Weights of a small mixture-of-experts language model, trained from scratch on English Wikipedia.
Size: 12 layers, width 256, vocabulary 8192, 126M parameters.
Below are experts of layer 9 (counted from 0) of a mixture-of-experts language model. Rows are named router (the router's row for the expert), gate (a neuron's input weights, with its number), up (a neuron's input weights, with its number) and show model dimensions 0-255. Each number is 500 + 50 x the weight over its row's rms, rounded and kept within 0 to 999. Numbers have three digits each.
Before each expert's rows: a language model's description of what the expert responds to. This comes from a sample of Wikipedia text that the model never trained on.

# expert 58
Commas, opening parentheses, quotes and dashes introducing list items or asides, e.g. known as, (otherwise known, "saw," and including.
router:474467539421476412622498476531520506627499487496501444562560553420577520571487529562568518593521416487506582546508502518478518507519430514451525441460396548435496494457560548456444446381513540538421572463432411460576469490517538525518548555476499443526505613567508418520546536534478443490508558449391589530567492484565561430486450548557411485520470569557554565486535438552553514493474506506540490465493503589538527466522459528438417431526507544478559509510484443537504485390542564535497531489420479515538519483472444505473487482436489464443474570549507468512353516556489554464527581401498577463444546545516568419436475446445460484540512514541542427507459491426488574547462482454588579489459548537619566473569596499472425569505518542542480493474450491504489532571474522
gate0:472480476626456554536587532447617461544439493494536436482541502447488560496461467567519422534520430497491519519452499486541572569522450479385555456536520507437545344594555420447478490478490524501520455393534577583531483482517500558461473578530460443528528590485546451552504480458472469463508552527445437537448385500504497513432609553508543530457495526505483517395500488554519495450451482524458397493510483577419490458502517518540562521461489498479448469466506561548469544428549620504547465457453545575466506622417539540581442492505560612467535509490532566596522526503560533519515561585495486507500472484549498505541568471558485521514597458516532484490490503530523541481387479545437547572502457565571444470473571545522432599528466397522541503531429402545594468445532498
up0:564527500496466465382392545538537529448431551530514476552484541522534536419505377452516497546491467568436621449449624474400391549528513484486459521509541453383521525544509603468397448482499451513445473537556382487489559591534515459459519502440484515541551565542532506492453495472584452474445517455548538453519601474429497506572433544506473463536441492553556524518480500490487572458487481468544549483522438455518470529551493559449516542570522480572506601453465537479518411564434545477523538511542560562481443584487396547474515557456436485500530549506537500485451518535526414495527507454468478449541533654528432445429452578484516412526474523557454575400557531589484513552531514550505515528506438472391489443454465535499556536500528440585457553554547445404489493505547512
gate1:540556495438445451637530484526485546381527478506603474591498405436572512437456533517548477568482539574488579453535522522515435562512451501531614489436548553408531442522571527461527458445584480470482525562508409512610440519431462484514471411517572436513459476494570524558486499512530454504445542493531488550526416442507455482548511562573422461508447578489557532421474544513519497470425426477517447537520562572541527484506403495508498533495502555477496492456469486463519454348532533558425514395523532491517532459592557524494507423444462541449505563497606498574483490474520557542534452396502514514436427483615501461544492588499517468422465481592545486450412616487506413532442477488502545520464496471509522461621484396507512497437480537534525502474533555530536540530561463
up1:612504501522463443459461403550521513484488555519453583392490435516390493538489422482597489574410442558462445520453430504402481495481479499544524439530468473494512420478588570541430444501451573566548544532455588468549443544446505524539513498533484523491580448539402496469581546565459414540449472523478497516556501487534467591572452428429523460548554516522489497511484442569552483512521513570468535491428521549534460493520439543473482453514514554486467518464456538545552540482453546424462566402506502367542583408452540472540382447468516421512459478477548578408519468506530512514405522448433537555559579494444483603409494552449491525552567434528479551586459571426450490500529512479603462481546551470453537533478516522439407542575501551499454469490448509578477448468462449
gate2:538519528479480525512481443454515457455477512451455433497526479493576564558556528534465549448551459528521540531533587459502451579504435429559449503507522532458486465462444522481460584527454557611586508550556583494432551534592518519557530546417535586514539531468560595510491563495488423454525585472586619503598512482597503574504494464472623592488478499529485516533524530557502516469531508544541491525488610449496562505445429563483445506463480501534515362598430512421532440477499450588453485485558446576593475486519531486434513388508568445482544428507455507543467488497551577471521449559467477491434531511400556481455483511536500469489506436524530467447503528461498513520544515416528441427449515525537434532461572597486393469462597600519431437486546483456357519570510491
up2:449519416536449482538468583499540501466448509483494483491517427587494519560468439505484457502546430539417586615495463477456482436541480450391538477482527468452453407520434512487547437568512523618476523509432493533509502555491483457359573370513513504561492519501498458439513568484545474486388516460375511465502538505513557413527507547435486486452511512461470533520473429517623554486467583540475460567457486469485492483502405556492486595591623493501499534418454555487478445460562414463430632538517428566524530437569487482553504560483567563511513497521561519443522616435580489398537544511536624525564471508461611532452490523414477478547529493525402544490522463505497465619518556473448499486534521478513470552490574529462512505515521461518543506477448461524548474468565528
gate3:483421530540519444566520526407531520542490501542491448480491513494440550491428436510626604534648463506467409487510513516503589544544462483454520489459491500489534405524491494466495474497565530529495630423432476510512471512548473489524591536512537469495466552515474428522573485493463471592454462427482494500523491437501500574498468517497510510554536500565471586522441515481430527445460529450494448600425430474500527369570411520462465505499536609541585516495384530490527405456479605503495444462446492607520497560502464430472478451468497418512462536620474533510509474554500479449499509465503490488501428508511588450419436413513472431612521473594428455478512376455487567616421483470476497444476485508544463420545484514490498482477554475551514418474426433530542535507489360
up3:411512469507526621470404538503497482510550449572472560494492601424562445487483490522556491470493417469467469527452501481450527485491510580610373581546508358525461470603416500555462423495470466517513499479530565435544540474508438441512534444493476482546501485464462462476442524445494541424534504504530497534608462529538519536502487457439481545536532481448457442512591427422485494551600496484504517449550492408560532551476492504501549558477510513553510503523554559479505499513470521481526532502571491449423514480595589418525484489501486513501543447492549451405593455440459468424416414430536553397546513526526460499482523387554623521534479527393457466463533485437497436504486413571536452504364461607503379540541500485498510415477607412493482457506528504503471494555553458
gate4:503476597484592461582572481443554500547512488475506479507497527524512520555435537520579586522564465475523489560532563484467494577539405444466508414517480502449578500542605520448455506474578542517501615497519577511613496525590474474560500530632522523464484550570547476532554446540427470545471587491508454523440480441480558401562415504554443445611417575528538610498439483521534570476450572466613417523483589537472416464593488555524472521420518555439489555599522508545544460461567468590514457476464453550554483423466511546461451515496425495479511525487574561501448449507560493429592505485464522487487431557528570458464388448499480456502519444541456511526472500580420505531468472395480571502488480535497534478497539517381425533505504531488463472453460448476542495490435542
up4:483444528503509556451591536394541445597463500509541475590482460462502518470509471507520538529499435575545622465477572532509455619466512398530497486584603483405634509481524525466447482462530489599498487440549522492529533476635508481571487514499488468579518496582551448545508542605520504514580584490480550505497537470501485522429558493524423402572447410548445482406496518475520577486550447429503383519541530498449501513519522489575509435524494527408529549603544456519515500458535597551501454461483478581465500554516493441606488392487504433505445537537504560454509473519538537530506442493483441526419569566548486513497460536475498530478528532505470441441538478508554591502463490494371434584548469562541557534457543523487418440533572496451466574482513476604481395464499502
gate5:596519480486543439496565480456533519533556458469498530560404524468554524497494556507538600492606418459531385522498541516495513585508456486432552511475423531452476483463536490471494495499554556581531537451514552496412473505502498553580437519516506469486485546519606391555526449495463391501507502447407452580500483408521541519571492517573526497516460462511574526471479495558587576458502525518612470541497495500519433507522541559548411470473502553407542544586471465593522546498464604564448585508492484508491550528514535533471460521500484445464448583544530548431486407461548630423521498541536490465449541486524482429492409432482490421561562429529508502521382584482461549543436515547497492515580487531490507452513495543577348427502543361505364488531518483534445503547524502
up5:514446549536532434521593500494548520498445591521586429596511522564531582496436434508557574500514433493518601460549467456590543493549531443458574425480512447426514428485458478477524434480570487535472554513451429571608413556515530466440558444559526372590473558567588422532573480550460485570462556398436499479480545450489568487569514557539447480527503512528511586484430496524454500431479561487482467593443444550548530463560434502485546549508595578571537517430408521562522501456546500564484451471479454543535522544467531531511475535467474516557428500545515576528416501545519557497590517518456471429513417597519503477452539425460472497460498505484402519534494459553449546539453410499458547544534499538464536455535553515495560516555443513544514422476427426486603455456476399
gate6:493443483498626412505556492432529484439446552537540454548512539484570518523503450476540522525554479579502476456546452458455556518560454440518520468512512505485582450441566545508515461546545558546446596470452508495434463567494479531508527536535530458539533519563570551523570434565392524491485527493477475413476458487502471559496512598491592458473532499499494606508396472529573574453511572471602485530475528551583584508598526486490415519529456519477545515556487574506557487478480563621456440337437448549492553528396404515442444437425530447491475515557523562545436473482603477558490446456478524520482457476522550476429468454553484481480484459615505483516546370505453517524471412518516470519592488515536546452541539591537495422466493560565463467466465505567608552513413429
up6:531505515566537559374506547519455539583452561608525464454520458537449523481541428441491564562403498508514584477551511423487456510483502507612473445504483541422462575486595517479419462496470556459477471452579458465388543465577553463396442448505386479459557508533487471500510504542587539436533443485594483489440548557474549534574493534491536384513523382502492492505482465440486438469478530582491529400512459537643496545480505488554378565568509467416430564445488518566519527479468557487469595462560568440467510433520408471521483503532601498464536525482484586488521561446510497447465469529510580434496533539426455494470561570452548481527464521510512417524563549500537501452542469596566511551510544534481444498531510584536576510569489517538504510515589450587540517535491458
gate7:501429496442486487607540455537469491453529507393443490479474461548481522484385467459593490497512528562477440487509501585520449551536459482523504420404435526470474395429519492578450494481547546481456572473461531568465456532453469457537435501547576487488521602477497578501492541606458410430530502587479389557432460534599563469532545514436526444449462539525484520446522513581491594480489462517489503518526539526462535540469552477471574524602590494468543476480474499554551527435555451549433463429563432620529499504396513512486436416466598492461466500464582485515394475378453529535506519527533413426502509530549587428449448517479514510551497434562503543428422529501397521491470445515498525525439586474533518468568540469490416491454409537399539469408500474511508496528568465
up7:426481465492469513515469456543412532496548431410453505491519455482389516503482563472457495558419522466492423501416554524480477581420528514498534505472411546483556535554502546537506456392476532481379540457412539384456542402570483461489466556477484563447541504502478543552479519556544472493536546600444474364534536534496453408469589582505482498451527516495478485479545609528551479554480489492454481487473626476476563547490589507502550487542574494498459529549540376545466538450500506523457506582597484507617518412566495536496525495453525525569589564463505481484557509397472370509440528527558552593565525514571588444548513456451542604471514526450533498496433505505494433468477546502581480523505461463493521519537496522424459531399472495485543548542578454533418432494441556
gate8:569449447447572385538554470482481562435446539428485475496567516541498514486458515444560596568503541459454504441519533517437456513540546499524538448468441638419506490504552535489488436391465452461557536501413485488547491458507477636495481425629468430492453556500584449549536514501493520488525573487508524509513504427488562494559596598467434457590521534519457570463482622483464499415478510515492489474464512563534465470487419552461501485560532574505530494422435575580565493485524595515519517495435476571495515451503490558521463445538560462373446510532487524492399497539528622507442565470532481433502462445465502491447498420370498544447518512469441471496420520463547553498552512465528578554498489579418471472519585523398493508481515385509436440435498504575495549490488425
up8:446466466411477471636479506539439558486594441429395553550534434484497430486466530461554479537474497385518519502463421516557545595462462605504465529540525453559588504534486547547588548455476483528460501505492527490525485452464530506509468429503549545417529512472420430429443585530504473497558516568508572455457418486491495421473435488482434527455549513463544465513554553483558404577420390590475532512451446430425427500524571504539522493547446449439542511452547503519417545450452506468567527541500535504508558493508542474463475562501589538554488494448506427480511609349457473549456483531540494432546521460573529524531571455535534500472507527535543551422563553473511442520510481441530502483495462465532485519491486411394529508568494524479653607494512568481526394590439529
gate9:550424393566545467451538469426566470522454496656525471519491632428558505524430534500523562441537468568498576556453529527458543542587494462445500499490486493502615473496464471433490468505513505457570570478501550525505512472521462547491607579520529455515384533540580519516539504523471479601404519522528538553462466503555519488502551577518504470473435524511475587448456425547487603427435530415513469515401566526562479437510491500450463536481521549472593505582429541564467432447548536464437432462490418542547472565456422523397507508508458502497493555547546509558450523523552528543500497494532565440423419558511540514457483493526465472475599388592450477518426468471409591544449489369505556500483477484534513465510574467534544465505603476480414439509502487518491579495544447
up9:499539493447536477477489556500534560613511411516489435597534585528598475512435428425542548553593491477539498524527598482471504493518532516479484536619472450529478548511491451467504446583505565527435508512474428522475557463501529547429568571468395526424501489492478464588460502486447472473543462539528540457490502557439467474526490487505503547562514511521532482602559660428493529500500573440558497465502429527446580494518508502427456528412413483472469497579548444462518530466557497537478415460530510546495608565490498544546463478572413510495538552530384541602504444499378497533393445476514644520466560471568461572551528526495482539454444536536531513452371436568506503498464511448445510554520581508541516503470443560502647481525470432489466488487510412499465544465556453
gate10:584426521577565536446566469473587412492488517517514456488456574491466540455602454483509539581515417590545587518526446530413548490510484494434525467445507586418443545428444500509498525513472512484387489523477423548509475510414533508503371474459490398560540509523474494551541583510469462435417549488511616540565575496526470570431484483485504418422540474538589484563487473486496536469523530555567471472462506549582549562491510466574481500546503564445482469524534639452531553552481566460453524486432570508544477558475460493586533561500467444466507494510535572490386530479529556512513523524427446453477456516423459528553526572526447611546570485428537475565469449514497486491492455601605478542460527548467514529540526553518543509469536639474466417505446546472564612526547549
up10:436514585551377500559473559542470514454543515483531509556462450536643476493513497519579476518516602452494396508471517493469524512443531526455522423529588408505483489534433428535533502470546507545557510596525521512558515505434497524384577500507491531509413483497479537537507450463492473509376520519509447440522484513475538438586599526516512483506511542446601479472460498493498523585453488552368399505425483538528459449459402473457523457488461498521471474455442467546513428528476370549638486381520464471505534535539596630503502517488528517575430504520542506584538485558484561510451447599548458532513428522537540570492514477487540478422482515524452496474494512449518551548463463502426552457574549465470460474534428483490547562593488451555591476472526459433605430429439428
gate11:557481521542433438532577527485520471451460523597581464482520458493499522496432470498470511469546438482494424536517485545436444524566487384555510488448534486518491471460568502458388420469629457515554537494479450519521437479519514521591579560544477436562483480527507486500583467467457436580442470447464535471412525490527486577514409626553453474507509559551503569459420460572438510458536546492463487584445562523605543456519533570441442520436514553516494532482506502555518455550402467513483424358423467525508505419492465410486514484395466502458521489577488556520491481545601510435549491510474463516490421470480478449366437444462479414570489472560453494480480366513426459572418428512568566447504553457499600462523518493492566483509568536536458441465486491462399543472466468
up11:480454546591454510418580495546459581503486419486567564576500498454512518579555535527556487576598418486511430503569503466523482493391461453451507496564536533479639498577495498486420479472423451431533487445572539496550569466553574475614443497525561485563616578443513498475508498526459462454562496511517427440526491511531473423423523484430544508489446541554534488573566580481528515552536454507483534432557479434497484562470525476469527449471513441508442411473513470404416546485490536504422458461467526487445485480490462531492538521498538536454626599561459608522477464444459463543479460459496459559483512457516445497561534575499517541511477474448536465465506674576520578505534618546503453555426513520437419527431573468400516483401441478565514491543473480540479453504545536
gate12:517443531557398431457486456490516478509528532416575478486407492467632473531433508466586587580493379543420494557570485578581581545522591465485535449440536495463545488483518484437354494433582561516426503437577547521428469467409518544465477450537546518557455540489509493537522505455534517477459509449500546640544486454459544501534475476544436476512492516475497500559476513588561446490538543531525503471498569514511564523463529581488427442481531591524489509525408471523526458435376410513494519435439536559530455474534540528467481483450488528481527436557511528477535549631530515514525490460425442471488496561503507406363469498457463501524444488477404552514511445553478483483467465468594552454574577453486583543422463512437522499388513423444472443511512461518533454530541582
up12:542527579442395482490432477549439523483563462441523506540571380468545515543500569482532430327540456509520580462488544520446488539454494542489465531527613549514588588402447507517466548524504460458526483498565536489461504566518393500542438535548483562465587474447481551484430531507525500494445478419552532487444479511467514432559508431495468437515471455460444489539549546489534480507520399557517486472556485395440531520480580636421493428516516432541436530528473500494405531388484481482510561401458508460455483445590517541531529515563512526488612613441475423477517529540490538484474574456455481431461437407493499481521518550433495482580524502513551493552544460498543514434607544494518488477445566585529486546416460464522410530438531470480565533525543560527509477429575599
gate13:468485589417543473495437499589498583513521487523525540504466511485553514534496551457467475512448530608449518539495392412440496490437500597467453398516516452591402486490553545528473479491402570473531456541451476438494529510530549472513533440494499503537525540466493529433527559570533506490582528465453455387586521538454499439588516513561431438492483457478568511531529411471482441498528548504461483539506416529526575559563476487505489466579600531512529546467489437474487553539466482493483572561495551395464609391526429524536449564450487531433513584452437552544455505517456475455509562435510563488490518489481660540559513465497456532595487528475544413492537554491525473514597430392463527452498561440445527480446481533402502527622448512579537534553511522543410406451407516
up13:457484516529447466535532457446512595529502567434483504589481493561528536469540481605534475564535458500484468388533479488635488515491509529581562506628535515544492553528506483485472511516469558462469491530555578498684433482496535452538504481543608503570489600484511441457481475519490464424477532454528546492472467440490556408535490459485504466455439566527534510586573520502478439487579512495529558460503495503486400444536508506561492459498561553465558497463374503526470517528542593504479550458431488511497475554454584519517502509480516537538535466508427536541495557551493522576470542427524447536464528421553470584500462458498528528521512544494507657516480471596583548555584538360427572434496457589482487570488585498487420484583427429588605512464477536508394461543489474
gate14:533532479500437436476557546509489523532464464482471480454443504476524479455500412540465478570496516546495474584546526527557427472539495453433501511569494526535520422443525453388353415401599474550558530442507495467557521461503574512513529494577567507474450605548498549487527462547446509608448436449495537568452531485483493481486435567550439486611429656547598550481481480456455477480486496462509476524487454532550517475509456609428503522446481540493471559489437476620550465536451543560517508443529448554476523537435480539516499448577471474495412499559448590572501448626512491444508493466522526536527553579479498556467419452515430505539521510533470500612508422596486518550434487524496540438542526568563490453626613527421462510491456396453462482421456474531540501570473472
up14:413513513472438544547458543574479509517596437461450559497463486574415422534491509548523464525462540440533439503439486427555448432421525577446544521576485454594465487500472459532507493561492457479490435523537512422568547448447530409521411512472493525449507548464440570405452523512487570496486468480522475462562535544526441462499516451467463545565422533443559430607595494413411452594570486581581556446537475408431467520511484541522610472416447445487480414494469482483466586555488477457528522542587550469441522562535559579583582545552521523610515460413436480480573443493433520544485553494620510533556544472556472514551451485543493593439435581419512497482486540551558456500517525461437514483495523495483436574569546464496508505535415517494528506531490560420462433510524562
gate15:523506570478637505486577452477554559428460527539560391458450535469512515549472517438567540553570524528610499468519463435507546572547528486492487476470491517457527524441548559456569499436563446363504490461515498562606511474430496490454527560471519461528493488489482487472515499422497504461562615487501571558440480544571572545453493491591407418589570548435460532423525514517534432451449542496556449468487552561560574438437466525374505534444487504427489519546453523506486460461557523518490524465517427532471518509389485532511440458447531537499550577567503538486525400530465514555571499485521558572501355506487523510489512465564545529487476519567479513453397488517522603528496524533504465486370571535484443546476499559609505414423584479582458574542538492478568548494582469
up15:528522484549524485511498439565555520460502555532477467485487486526511481480454448512502493443461511475471474584431538503478537478526479473509483456460447478542491499431452609499524578511510460543456515473511479541424479513568616483497529525503477525605512625521454496443508542487560383527500483428486572454549474515508459404585492513619480543575496591446537530584484535484532537540547487434488605470411445543562505533511495422525463500573466556497483575598491523563579573452434464441489574435483466392525606576410521525468558548461449490558494533497481582560450477433459432452543446419455496457543507545426516543438521440513504554479483530409455522538405457586484518553502579413532412469449478442445456500533519443417390587496466468495532493502326411559468525470477536
gate16:488500462534550449578481453463493425457487545543554438533447486473489573541431476471505547534537472552544514494612525618437523545556468475424501461505401526513542370484514535382374493476582522564503569487429509504520486526558525463600563504594581515518431545541578535566548546511430437564484501451416526520493475424601572516474488553501533495503507512572511581464396524514489503397511527478557481560474529541576407398532475542476429514509551532508524577554479555544570467469547515493471480446473471553531510490477521564440500446487467456431426527478461518588480480545513553509512508526435458420468457522568515390502436442476428428496586439604428522528554440564453559595465409516585558508493567526550509443522485536506507512496506528585475396515494487570522540478418491
up16:554486571573535425470517473474502463493492538516473452467500428481512496516489562461523469566484462431538475557471537545442448542543415461513511461541533455425594558537615630526499471491415500512564531354451633485459461531546446560495476584390500538463585520412497490499596486466483463480531468544532475507563415551426500548552547545512564465541513544533551516443536584570539593488528494443513499452463566448484487494439529539445478380566512531501541485540506432525558525495515525529529541453442479377591471538455465544510402498513578480398484532552446522498471492423507518535460405498562542567538541448598586588505545512537454480522559534529591569555541586498488523489469509547530445448468529397534476499479545578454468480479593469447478553503495479528465589536421409
gate17:447544492575524505540609532504585429486477546539447478454407471439513486415501611447505505509492540561488436591452586598497425449528483450488570488417484510521475537466447518375484526443477479556486503384446479566546534557536525422548573585549556526580449417493500417523487519559490542555595542509432459580453488485474519467473579432634433493447425549507508499494433421514482460498462541497558445610464583483551506494545499509494459467503434510511585587475448492539571457571506572568520548372523466558488510460490493522537443475482445440547427494489467513526553450448513556494549528464520468501467487488551528512489532618519529443501521396491467499434454513481449614521458440534515544444567431447529609450576496520437520441506472571496534475509476498583481595463466497
up17:494537493543475515483588506462568552650480530536478494435465428523469475458529535528572490575497514442470535551494441526525489394490466535483395559558399513530519472465472526446511538469496472551473481523430555498456543455462548421540504570556495642442546538522442321470499474469458543511561535484542462525515463549511516516458569356570491466490539541454465479527463484429427507486425429515521388473462421455537501470550515481511551486381504531528551448510445509513513436549450547485472546489491556447416525512469451496544453560551425487525499552508514526639513482422455535539472404363453513471451465418560481526486527533500519557512451495492484604548456423528462550516420528468482484434521404502554445474462472485415595389578464547551535543502402471488425492533495470
gate18:543556447498529427510461446487539469544452543558535415443418449485475509563432547478463424570568450489526507532551510498361534553577507443482540496525481491520526557444546488462494420536506586590567540449546491513448504511496606460519509490479551457487476607464555621502561338562440548523468562559418561519460494502537563501492471467465471468491503479524515551537484533497411517469445530540489472463412499469449582451557416482556509433406514545529537595528487503499495540567492639498540549523529517563519566451524449471417528491487466445575478526558402528471469492540458533537536513465505432517485531450516444426526468459527430546451529408480449514599530427607452582481469390487503550505507481503507528492558584494512443446433444436423481455466414570555479557510502365
up18:531511538428437497589478483578422519525518442411503539442454405528394476520530552549448457531498555478540488421569462432492471419453513544510511488558453538542416544488515419587518540525409475506466467523554505471540517447505503528454354546445481507468563600435490553447461534631502599514443420560581519532490489500499516497464472397481507462486488421452458437564565425379426519597499411497558558427576460487476530544532566480477583456484465418410492542559439500486445568588474496451525529537599569466575489499431531505534545497511533484529561499430526483410477476485447507533362515585577495553579547456532462525456467544451473570438476502445494541529574481492537465458551508542474531459430501471452529538491551523473453460564436544510552517544498562459510437554528518
gate19:490460564510521462470514466456582440552473524464602477538584481566474501562450517485522511524509483515443545638601524580507447647515475479403493481479530571558558425510498552421440476405595496547498595436456513526428458531541517497515514484576494502534498484543541476576543467492454363555414537445460531564536518445518582565518560553547491541543462568520524554464372530551486491452499552522541498575435499558503548507614455535486447472512563598521542487570481455571530419409484482566434431486449498526603459496526485558463492368498483493495453502563564462507444485490526504445556502515430505441449521509549530495517452482501451460561603456539416459513517470477497503567438446420458490460434551562485523463591495501526533536504495526515466383416421406503454539488470507
up19:580575495479506465447512494477481561478390558564477461483436503604535573483461500413532467516555492474462488522557533496514433494520538408495448543486390467457559455469515501480456407606420543530459526413494490522534581483502515515510585468481554429517475580433562437545521411450579468536528564513541572532443608470574485541513444480510618521478551419519492571461537502561539510390467521438492512495473613517556553496424492430459486551619563512471501580493480508445517522524474489577515422461486443506553470504485528457483479478438559418497443530572435526526417472472564515588528441528437567456480508570537535502466448360513513476461465397569497481433494566476442532566421408555558552481438570555459542506409571540535442528413541476493528506478420483544545506493511465
gate20:511507592506570443490459580484485404512469482483538449580518545488453555536496537582490492499593396455443443545446536451411458476468535464426486533460560554489582473520518539488465468496508540478407510445488528536524543560516555510625544483579610417583488546555567457615536478484485531543412484444441465549523514375565524473410505461460518471542463411538544525476427511507481498471409528463502423514471406496460498454540439621442420463571559514517546494517522502515546436485499584548516500448419535500558458488504556428485477539416461456475508454552511442503507496495622506516457630548516475485545488446559485457585501509334467452506529423549432456535511477468459482462420456498520575483473481539436563473476548409500454497556575493551434449469506509474550486599540468
up20:468521527531454526430515532521522510579481499420513483497443580506588439494493460475501476520498463473533484507511525496500491600480464509511487520618547515464491449487492542526597539650501501460426474455521452505466475444401396384518482423371407523503513520511383513474517559495486411485484550467472450507554453619467557448537550500526511551432497355402560468567583578430485469555570435480532516482488513462499442530527505479489520547598432490485416494499562537520412434528588458511572537503451552426549528534541612446488515528576523399506512515551526531387473557433494461421517468519414545587528551504594434518577505467531530516489529534435498517470531532567521514541489579529472441534610518493475589539487550514527552420504474452512523513596478463515517517419459560
gate21:447395530616558593541491423335646432568486596543558530480502503461567546527498573561567487514505514472484448557503576445513516468520572450471585502597476510444566457595553460484537463450490519588585532456383544482500485466521507465615507522485500435565567437477442486522517479541473482558481552468552455545467555462494441522556469462592616450559455579517502516537487591493474446490566495407564471556513578492523558492539574507472464429466475505457551568563558474476444508458474497480466460414525492554504526480555461457533469454520544533422524496518465552480409459543533484620474482429416538514473511515523587493488472492458489528516469465584503441530489578517502514475540513544531488404462402474419502498456411485530418587487512539483452438510422509562538520462505466
up21:541462529484463496537497494521462548487553539449545494637586497499515559423509487529455559488489551511448532334507485545517528458518479515576617460479499598487531543552458456498517577511482453508678469519472492485572494540599493435488432513529536508511511460480534461536464522545523506460447490471536371477375496425468437505537492515554417446495446498510486541472474576443526520451482457482475433501528471499435495504576501531370458484472525457498417503552508485511489498554511541475489547483501482518416567391443465400436571479521429552548481545530499524520562518464437492476583546519564505437483423499517494502596609453473536490569555380543513558415496519548500525496458600463454549511560533493464530444517383455445584545485490510638475556421507594606438509473489485
gate22:495474522476498439516603470439521473467432480527579491495513493500512582457433452468507530511517439512513499517495514507468507473583550448470551403437468503465530398447481525378465441521561444488515546489461425604568503532536518576500549513544530499514444557556616446553571430575478508551505547448441457485517497436536511521457513550496501518512490487527453598480427451589511550420438573405602464511408576587496549424555423492547432489479545587493535546539440491548541466517533563596445456442408456564532525437408428512442407442495505423539481539608583510521490488504552496501546496445452574503501428573500599473465476476492449451482606463564458459565487386545443547573467426527485536461457484488563547411524579519417447539475505515472446480430463460547480445495472477
up22:435514405495512512570430485574437565418577459491394601513528483449418478495479533454496518549391528404515425412532483512555506431457511552518485523452511501545452437513457386566582503496511491449457482480462451533490525394393518442436466507461480484444449460443468446490475529492517544523564484528510435438465418503470520472452512504511486599375477477411575451445559422488526387571534470545551511477557431550457559545482492453503483406466470450453550441502539471466426553623575470456514536442398476487536423466600548494549529506461483544469482447482572461448609568452428478509456469506511508555552492446514535523575504515511569500447516575447581563439445475547483454493554504498588483543541493455525525531534430439513580492534498484439470502501527637487450443569522522
gate23:455513490561547493520504538485525481420430506549467421538439448461578527570436529453470495521509496466536508538477553502444552473475498451585521513448411472484521454509425488493635548418499438552470495448432407582597522455563461429451571478487535399524448602455497482504532552511461545465495584505451481485421481450416524476475549559627514514512455513478508505426515469494524477435497562473417459528408576534538489483440457402502515488465447489593541574548538566496432532517529498576508436465443415551496507594468520596491428483438450534562464539592495542570496389558444533462511475602595485425482495542552522518535551443454549511461477519425456517452440519535516587522487525645503529533480496478566458473553462519456593491444555512613445596496539423556499455503515456
up23:528488471504490464527509635487456488479508524516554488574555489573524459402505485435559619409583515507387565490536648541464560483498412500423519472527539497510508512597488415491393517454495515534536522516542489527427495502489497553475455499572569527512388414482589472580512425547537506561474472499421470454479481509500495543528470489440441595500478541635578490481469538493493533510487556428516557431446464401559464524493574538539466484403503514481489529521561395501528453547485512434437470487471544561514476566535569499493567514505435520509519510424541492573501610521496484408500507438442457438467454530541388374519432504449484477536502478538430454512577479483466442510413473501478509569521397602501539490543507551390467539489437408416479477520425468485532455469485495
gate24:465405491589506542526495480424544509518455574526504454519463514395562511468429520531581411513628512538476578578441572458509529556451535533516513502481505525488521481559472594502468492520510419448444514471546450447469479667532517463559611583595501469538456597539548492454529488509421463488503548583447581492479463480416507540655481485483450599489497462514499510384531487527429498475521532516507428531497581565454467470573486507488477553485465514560586491467474514549593534517549607571456397503558466535476517524459400539444428494481496517561514433491451485562447547486458533573471543491481538529512461471593469490474394556513445504428516491464516545513563414583409489479497508534447441524588389498534511450512505446533494464431554479537500531526504468463547437591541439
up24:482525554469494527609505541452448523470552398568447451592458517479583539560606518427492505506508519484518588442423575463521463554477507464513526548432537517526406483496440593450503539407523555399456460481474455494625465508435544474460470435537540416532506571512581579513454501440486457415542491524432505449568377469478607521503462488532496533472507484387590486442551546465483503460521490495478474538518494526473526547449465571572480530521503449518560542451542550465413474525540455578477508453490563562440586510542453525493496489544450569481471525509486418579550542513435463519549501583492437518463525534503497461541490520638437493403467540485480431412459488536559474428523425497463501547558510528482586457565399470522510494503444467513481558556563633479600541616515458
gate25:472446553590533470501503410397568478514466537476476447522600578531438504509514462496554561505475485479570522464556499535380456540555527415432611456522492544458577491493492576448480435476566517517445582483441474502527391510496476584586539530525593501543516459585526466578563463578465473558393536444426514540522550387522510434498457529518560389582515586562533584515463528542485486444474526457544458526455550516524571457571463495457474443473567577468541501509483567548529460475490524533445467409450457566550525486416490490488508486458466404457460509555488569517459473561556568467516507431452584465436473478535504518438452538486400441532577424504483508505522488486472625607505514528592552489446496469464539469478532506540502502467604542496425460448423457531480566488417417
up25:492552572531458568481492561429499487493429498510496410455363621518473596464554478485458505508430454480568529471545515479530451534526563540490574539529610449484460534459518437525546530490469504418532484475565340424565555496483534498480411504577584462548528501522449554566481387412484495485417506507525475488449546538472510564401438525533507530489493562477538492495528495458483535482514530420527527463533535590575510541575550496498524515564564452499540542496511588477479560532472481534525543496443597464466458612538491399550586515569585419455484591466486509450442430478487544444540507598450441464546492428514570586541517513547525507454630530578448547442409420573488553434525504452459455518502502498480459465449579491584505484451519566472492470436416538520527523437502455
gate26:577458463486576450413525484418492533406483494527420487461601503529502485504542515551546479428558459480488540570566524502596556569518546451409440511489529472399607516452455559492393465442490436592515536475436417542468493462598515522443561487564618415515503399474572473564469470477507549462595508430503445499472585473510492477500441534481486558474514508526470521445496460657538486495481502520509515582534490521459464491443550492606501474572460536495509512407511539507487466551572546500430553513464466482506470548502470467480493404522609499564438520484521439502514384427482508596473461496494480478522566565485590574460520386497501490490570528480498555594404560517502527538486478571452494444419464538438430551495480596518431490457551612505442517398510490513449520490539489
up26:541485469528571530475515580509518408568471469376474428439464565535531525503452412449555484543537521542459545470563456525502606543545487555543568495447478532560517524628521538477488504470499476477517508528393594477556503532582596491578395478514507518575589516508507547477478545540468506473393472492547560556550501484508561511521598483561525468577452521557548500610487541516485427462579553515580555530522474493517550538501552485444452476542522531519474599552517562534478451436531532496408513508483473542424550539409509446544426548595533598464508596480444524513465595556545484465572617565495428392463514507406533582492501513544506566543523534461503496474526516497580535569463450503492453472510378461556454465436516475528455535424468537554494516591532466499552568580552429